Experts of a small language model.
Size: 14 layers, 21.5M parameters.
Experts: 128 experts in each of 12 layers, 32 SwiGLU neurons an expert, 2 picks a token, a sigmoid router, a shared expert of 64 neurons.
Training: a variant of Adam for the experts, 676M tokens.
Below are experts of layer 9 (counted from 0) of a mixture-of-experts language model. Rows are named router (the router's row for the expert), gate (a neuron's input weights, with its number), up (a neuron's input weights, with its number) and show model dimensions 0-127. Each number is 50 + 15 x the weight over its row's rms, rounded and kept within 0 to 99.
Before each expert's rows: "gets" lists some tokens that make up at least twice as much of what it gets as of all text. This comes from a sample of Wikipedia text that the model never trained on. Tokens count by the router's weight.

# expert 76
gets: "1", "ri", "2", " Pi", "pi", "gi"
router:43 46 44 69 67 52 65 46 33 61 41 22 59 59 50 63 49 38 31 47 71 22 42 57 53 15 61 44 18 44 76 51 50 82 73 42 45 17 75 57 32 51 60 33 55 37 38 32 34 49 35 52 54 60 50 38 61 73 09 59 51 31 58 43 51 45 38 35 34 73 63 23 49 55 61 35 48 15 51 55 32 31 63 36 72 50 59 69 42 49 61 33 67 70 40 35 64 65 43 37 36 37 48 37 56 70 36 42 40 53 49 49 38 65 64 28 30 65 79 52 53 26 58 47 61 52 66 38
gate0:50 53 66 55 33 67 44 73 36 50 52 61 26 72 42 52 68 42 65 59 61 05 45 66 44 46 26 40 45 40 39 15 57 67 66 26 65 33 71 83 23 49 57 49 54 37 52 40 48 71 38 38 58 40 71 38 63 74 64 52 54 49 72 71 54 56 62 39 48 53 76 49 49 34 48 46 75 79 42 55 34 45 51 17 47 71 38 43 44 37 39 40 64 64 47 74 59 43 72 37 51 30 79 48 56 55 63 18 45 51 46 47 67 46 35 60 39 68 50 31 41 49 66 43 58 78 48 24
up0:51 39 27 41 44 28 49 26 30 58 58 42 84 32 62 53 78 45 76 39 18 67 63 47 37 34 57 44 57 56 55 88 51 42 42 67 46 52 46 42 60 30 53 28 31 53 57 44 45 48 52 50 38 42 42 66 54 00 80 30 46 46 45 40 74 54 54 67 34 55 28 54 61 45 37 47 28 36 43 51 52 49 60 83 56 32 56 42 41 67 79 73 53 21 50 36 35 33 58 45 30 70 48 56 26 38 37 50 44 58 39 58 63 32 65 49 52 64 44 80 49 40 57 65 20 42 53 53

# expert 98
gets: " W", "w", " N", " R", "z", " J"
router:48 71 42 80 46 59 66 59 33 24 36 60 64 57 38 48 39 47 39 63 77 60 48 45 42 40 45 24 27 41 54 63 46 42 80 49 59 35 87 52 59 37 23 51 29 34 35 33 45 58 42 43 40 55 58 39 36 55 24 79 46 15 52 27 64 56 56 56 50 49 68 48 54 45 51 27 32 34 52 84 61 32 47 50 46 54 52 40 44 49 62 47 51 75 72 32 67 61 25 53 12 36 48 18 41 41 15 31 47 76 45 53 40 64 44 47 35 53 64 56 42 49 57 48 52 53 79 32
gate0:51 40 48 44 31 60 73 67 26 36 34 38 49 54 50 51 51 54 28 59 47 46 40 62 26 53 44 27 46 48 43 77 38 34 74 50 59 39 44 85 63 37 34 48 40 56 60 58 42 35 38 37 36 47 17 53 51 67 65 29 53 46 37 44 60 51 66 22 58 53 70 61 67 36 42 46 25 60 53 60 57 21 74 69 26 61 70 33 36 64 20 55 57 60 65 25 55 54 29 42 30 27 21 35 33 41 24 28 25 68 55 64 47 55 28 49 35 35 31 51 52 44 63 24 64 35 62 36
up0:64 63 36 46 41 39 39 30 25 55 46 64 55 50 37 45 47 54 21 76 53 54 25 47 59 62 37 69 62 75 62 58 26 50 64 49 46 71 53 40 44 49 45 55 48 56 40 71 64 26 36 50 29 63 50 84 52 45 64 71 43 48 65 40 32 62 45 18 32 23 58 46 76 47 44 43 42 54 58 61 41 28 92 57 06 68 65 68 80 41 46 50 60 41 44 59 80 46 51 53 74 31 40 40 50 75 38 52 76 50 71 37 75 53 48 31 53 33 39 39 46 59 41 26 55 60 50 64

# expert 49
gets: "t", "g", "n", "en", "er", "m"
router:50 52 39 59 70 61 58 30 26 47 37 38 44 57 40 45 39 50 45 45 48 55 26 58 50 33 46 60 55 64 75 61 56 62 78 52 48 36 82 56 47 30 53 48 48 20 47 45 30 49 36 65 29 45 50 45 34 75 34 45 52 20 52 50 52 70 39 27 26 58 48 67 37 26 54 50 58 24 37 56 45 15 52 50 57 53 72 49 12 49 36 63 35 70 47 29 77 58 59 40 38 17 53 27 23 41 20 42 60 47 54 48 51 50 66 33 35 41 81 88 47 43 52 55 45 61 70 31
gate0:42 38 49 68 83 59 23 46 47 52 73 56 54 28 51 51 51 51 67 34 43 31 48 86 67 62 33 44 54 31 45 79 34 64 32 39 60 42 39 74 54 53 50 42 50 48 60 36 43 43 55 70 57 71 53 60 28 22 50 48 62 36 56 63 48 60 19 31 48 42 24 31 67 47 24 29 55 18 53 58 64 40 81 49 42 56 55 58 52 51 31 44 61 51 55 20 46 56 30 40 64 40 45 42 40 57 19 62 66 82 25 58 69 47 32 74 45 83 57 31 54 41 49 44 47 51 78 48
up0:39 47 36 47 36 53 43 42 25 72 41 13 13 51 32 60 53 32 65 15 53 54 50 31 53 56 38 35 41 52 33 50 62 45 18 39 58 56 23 60 65 22 61 62 53 72 73 72 71 26 47 27 34 40 41 77 68 41 42 64 68 52 66 30 52 44 78 26 48 80 18 37 68 38 67 38 57 50 23 62 43 45 63 41 69 62 35 67 43 25 56 65 39 49 32 46 51 56 48 63 57 67 40 42 48 40 50 38 22 57 69 56 53 57 57 63 66 51 59 61 50 48 36 54 39 51 63 59

# expert 37
gets: "-", " (", "(", " \"", "—", "{"
router:48 54 43 68 67 31 48 40 45 45 52 39 70 63 36 48 57 29 34 52 54 23 44 66 21 40 23 75 50 48 59 45 53 51 80 45 50 32 72 41 50 33 49 35 33 17 47 27 57 33 17 48 29 39 69 31 27 68 44 55 47 24 61 46 44 39 58 41 60 58 37 50 22 47 42 56 24 47 58 76 44 23 54 52 48 60 54 46 49 69 70 48 80 68 49 30 64 54 52 57 47 11 34 37 34 57 40 36 54 71 50 51 70 49 39 46 12 58 70 60 40 34 47 38 68 53 75 32
gate0:55 71 44 31 59 48 41 75 50 43 71 54 49 67 62 29 54 45 72 50 59 31 60 58 26 12 48 43 63 49 38 30 52 56 50 53 35 37 60 14 51 63 32 59 40 40 51 41 53 08 52 34 66 56 54 58 53 33 61 69 73 99 58 61 57 49 35 64 59 46 55 64 56 59 35 56 21 51 47 39 81 40 42 46 46 56 58 37 49 58 66 53 42 47 65 38 52 63 70 53 69 68 64 39 55 63 50 41 24 87 64 69 62 54 71 52 40 57 30 46 24 50 40 32 37 88 54 50
up0:74 53 36 49 49 46 63 43 64 41 66 31 53 32 78 34 19 56 74 61 56 60 64 45 48 65 57 59 36 32 72 55 49 57 41 47 36 57 41 33 45 51 35 60 55 76 41 46 63 59 75 66 72 28 41 22 68 37 36 50 57 51 20 83 35 58 55 30 60 31 74 63 57 38 39 56 56 47 43 78 91 42 49 58 20 55 52 57 51 66 54 75 50 58 62 47 66 32 60 35 54 77 61 33 63 93 45 43 69 73 25 45 30 51 58 43 49 53 70 42 55 54 64 38 65 52 42 39

# expert 83
gets: " ", "tan", "ο", "ό", " touchdown"
router:24 53 27 74 64 71 57 45 53 59 43 32 51 51 55 46 70 34 50 63 45 47 28 42 46 34 52 47 37 38 80 52 48 63 75 45 48 25 69 55 55 38 37 26 49 21 47 32 52 48 24 58 22 54 64 28 30 90 30 60 13 51 55 42 57 68 47 49 33 66 44 51 37 47 37 51 41 34 28 60 27 34 56 55 69 46 50 45 22 57 55 54 43 71 45 41 50 67 48 48 43 25 30 39 52 68 38 32 44 67 37 42 48 59 44 61 10 41 68 67 43 23 71 39 70 38 54 28
gate0:43 45 46 68 44 38 48 31 26 50 53 60 34 48 39 29 60 41 59 20 44 43 46 52 61 61 67 35 66 32 23 16 48 61 62 52 78 28 57 50 29 48 68 47 33 46 44 45 56 55 59 27 55 38 56 44 82 45 60 21 47 45 77 27 36 47 36 79 63 64 49 67 33 61 45 40 46 53 54 37 27 48 54 41 64 45 75 20 87 24 38 44 48 57 63 48 60 47 55 06 65 28 39 33 39 56 27 56 45 55 28 53 54 80 43 49 41 29 62 42 47 36 66 48 51 37 60 77
up0:40 65 68 59 41 31 45 58 50 57 55 68 33 64 45 43 54 26 37 52 69 61 43 36 43 45 41 70 58 42 61 53 42 44 46 60 64 21 56 64 49 66 39 75 86 65 56 79 70 45 56 64 63 48 69 39 52 66 47 73 48 51 85 63 26 28 76 61 45 17 46 43 23 52 62 38 46 82 27 45 33 65 51 46 35 56 15 48 38 76 76 57 39 51 77 56 35 24 43 46 36 65 48 47 63 74 58 43 85 37 50 37 60 67 48 70 70 41 54 37 42 37 45 40 47 36 55 50

# expert 29
gets: "s", "ers", "es", " people", " members", " they"
router:20 51 29 52 48 53 48 50 32 53 33 58 60 44 65 55 53 51 45 43 59 40 46 55 51 36 50 63 45 48 77 66 21 54 56 33 47 30 68 55 58 34 47 30 43 19 60 48 48 40 26 61 35 42 47 42 46 55 33 56 35 25 54 35 57 46 39 37 24 64 36 45 23 34 70 60 34 26 34 39 54 43 68 32 74 32 91 44 36 66 62 44 60 64 71 18 57 52 41 49 39 00 41 44 38 65 36 47 53 45 36 52 75 48 71 49 26 47 59 57 33 42 55 27 59 56 69 12
gate0:44 78 46 47 54 44 41 16 39 48 35 38 52 60 49 41 43 42 37 59 66 33 36 41 61 69 64 81 54 47 55 22 36 89 47 36 44 37 67 65 36 32 54 20 36 53 63 54 59 66 48 08 45 76 53 63 50 58 60 40 56 42 62 39 55 45 26 31 61 48 47 33 58 54 49 53 69 59 41 49 64 35 53 41 61 73 61 57 52 57 50 31 74 76 46 65 17 56 67 55 67 14 39 39 42 21 44 55 40 48 64 70 63 43 53 53 54 72 26 79 44 29 71 52 29 62 33 59
up0:42 52 24 50 40 40 40 26 72 26 15 48 74 50 72 24 52 65 55 63 32 72 44 52 46 59 69 46 51 74 76 55 71 47 73 10 74 50 57 36 56 55 46 38 53 59 58 39 64 76 58 55 47 80 63 52 60 64 56 57 77 46 69 63 52 67 30 90 50 69 44 45 68 57 46 74 77 68 43 52 60 33 58 33 56 57 45 39 49 48 65 29 50 31 44 36 66 54 50 54 55 65 65 47 43 45 61 55 55 46 79 55 56 70 62 41 48 80 32 26 64 43 40 35 37 62 56 49

# expert 74
gets: " (", " home", " Am", " Sp", " Os", " front"
router:57 59 46 48 45 65 34 44 40 50 59 51 62 83 46 69 33 51 43 52 60 40 56 45 37 30 56 67 49 38 72 55 27 52 41 49 43 27 84 64 58 38 48 43 51 42 44 22 45 49 37 53 35 57 58 51 38 80 13 44 24 53 65 28 74 56 49 39 45 73 43 57 50 50 37 29 48 39 62 39 50 38 37 44 51 60 79 61 22 60 75 63 70 87 72 42 82 44 41 41 22 46 19 25 58 61 19 51 49 59 40 38 46 46 43 68 26 38 59 49 64 29 51 57 36 59 52 16
gate0:47 74 45 39 40 64 13 40 36 37 25 28 34 52 63 40 30 58 79 22 49 18 54 54 48 04 50 29 55 46 58 52 30 50 27 42 49 07 72 35 41 44 45 50 53 49 28 48 56 49 24 42 55 31 49 53 36 43 62 64 61 37 49 42 59 49 52 52 60 60 72 51 32 44 42 31 26 69 58 49 61 31 62 45 43 41 54 76 35 64 52 11 49 18 54 53 69 43 63 44 55 61 56 47 57 56 25 47 24 53 30 57 65 44 54 49 65 65 56 60 52 54 67 64 43 66 32 70
up0:64 41 52 56 34 40 71 79 76 49 54 71 60 42 34 60 56 58 23 62 40 57 44 58 62 67 76 50 45 49 39 45 60 49 54 41 80 55 40 60 62 43 52 53 56 67 47 59 39 39 36 51 40 75 30 72 67 50 31 57 65 62 46 48 54 33 49 60 30 52 00 63 42 48 46 69 87 39 66 42 51 76 49 40 41 40 46 37 30 29 33 53 42 59 50 61 53 57 52 64 17 39 36 61 48 40 50 54 60 41 37 70 62 80 68 55 43 17 65 47 54 33 23 80 49 39 42 18

# expert 55
gets: "\"", ")", "s", " Men", "ers", " Women"
router:58 64 42 70 65 72 45 52 56 52 46 49 59 52 49 61 54 48 31 64 67 41 33 59 45 18 56 62 36 38 68 59 28 35 51 47 52 33 67 50 48 38 65 47 54 09 46 45 33 35 04 52 34 41 54 46 53 71 41 50 20 25 50 50 60 85 37 50 47 66 37 49 43 52 54 51 49 43 44 58 50 48 39 42 78 73 55 37 15 64 51 61 59 72 70 24 78 35 54 32 18 12 31 30 53 50 33 40 55 70 48 42 48 77 59 36 39 56 64 62 29 53 68 48 59 66 57 35
gate0:18 31 66 51 57 72 46 61 66 51 60 67 50 30 51 53 46 52 50 44 75 52 25 36 52 51 45 71 36 35 72 46 23 52 49 26 60 43 34 48 37 38 39 50 34 66 56 42 37 77 87 48 49 31 58 60 07 59 41 54 54 58 61 43 42 33 86 58 56 43 32 44 46 42 72 65 37 47 26 66 70 70 35 37 45 57 60 33 39 44 65 28 45 80 69 55 41 44 58 38 55 69 59 43 43 83 61 52 81 59 21 58 56 55 71 43 35 57 51 32 30 57 34 61 60 38 34 25
up0:41 39 33 61 24 43 49 57 63 52 55 57 65 53 84 50 38 46 46 42 62 71 41 52 22 47 20 43 45 73 79 48 42 41 71 64 42 44 57 34 40 48 74 72 60 30 69 33 40 47 77 39 66 46 55 33 16 65 26 53 39 97 50 65 60 56 48 63 55 46 55 58 66 12 44 57 63 53 59 40 82 63 54 35 51 38 20 45 46 42 95 55 50 63 34 44 33 40 52 43 40 80 51 59 30 76 46 45 44 57 66 41 55 57 55 38 52 65 49 52 69 45 56 44 39 40 48 67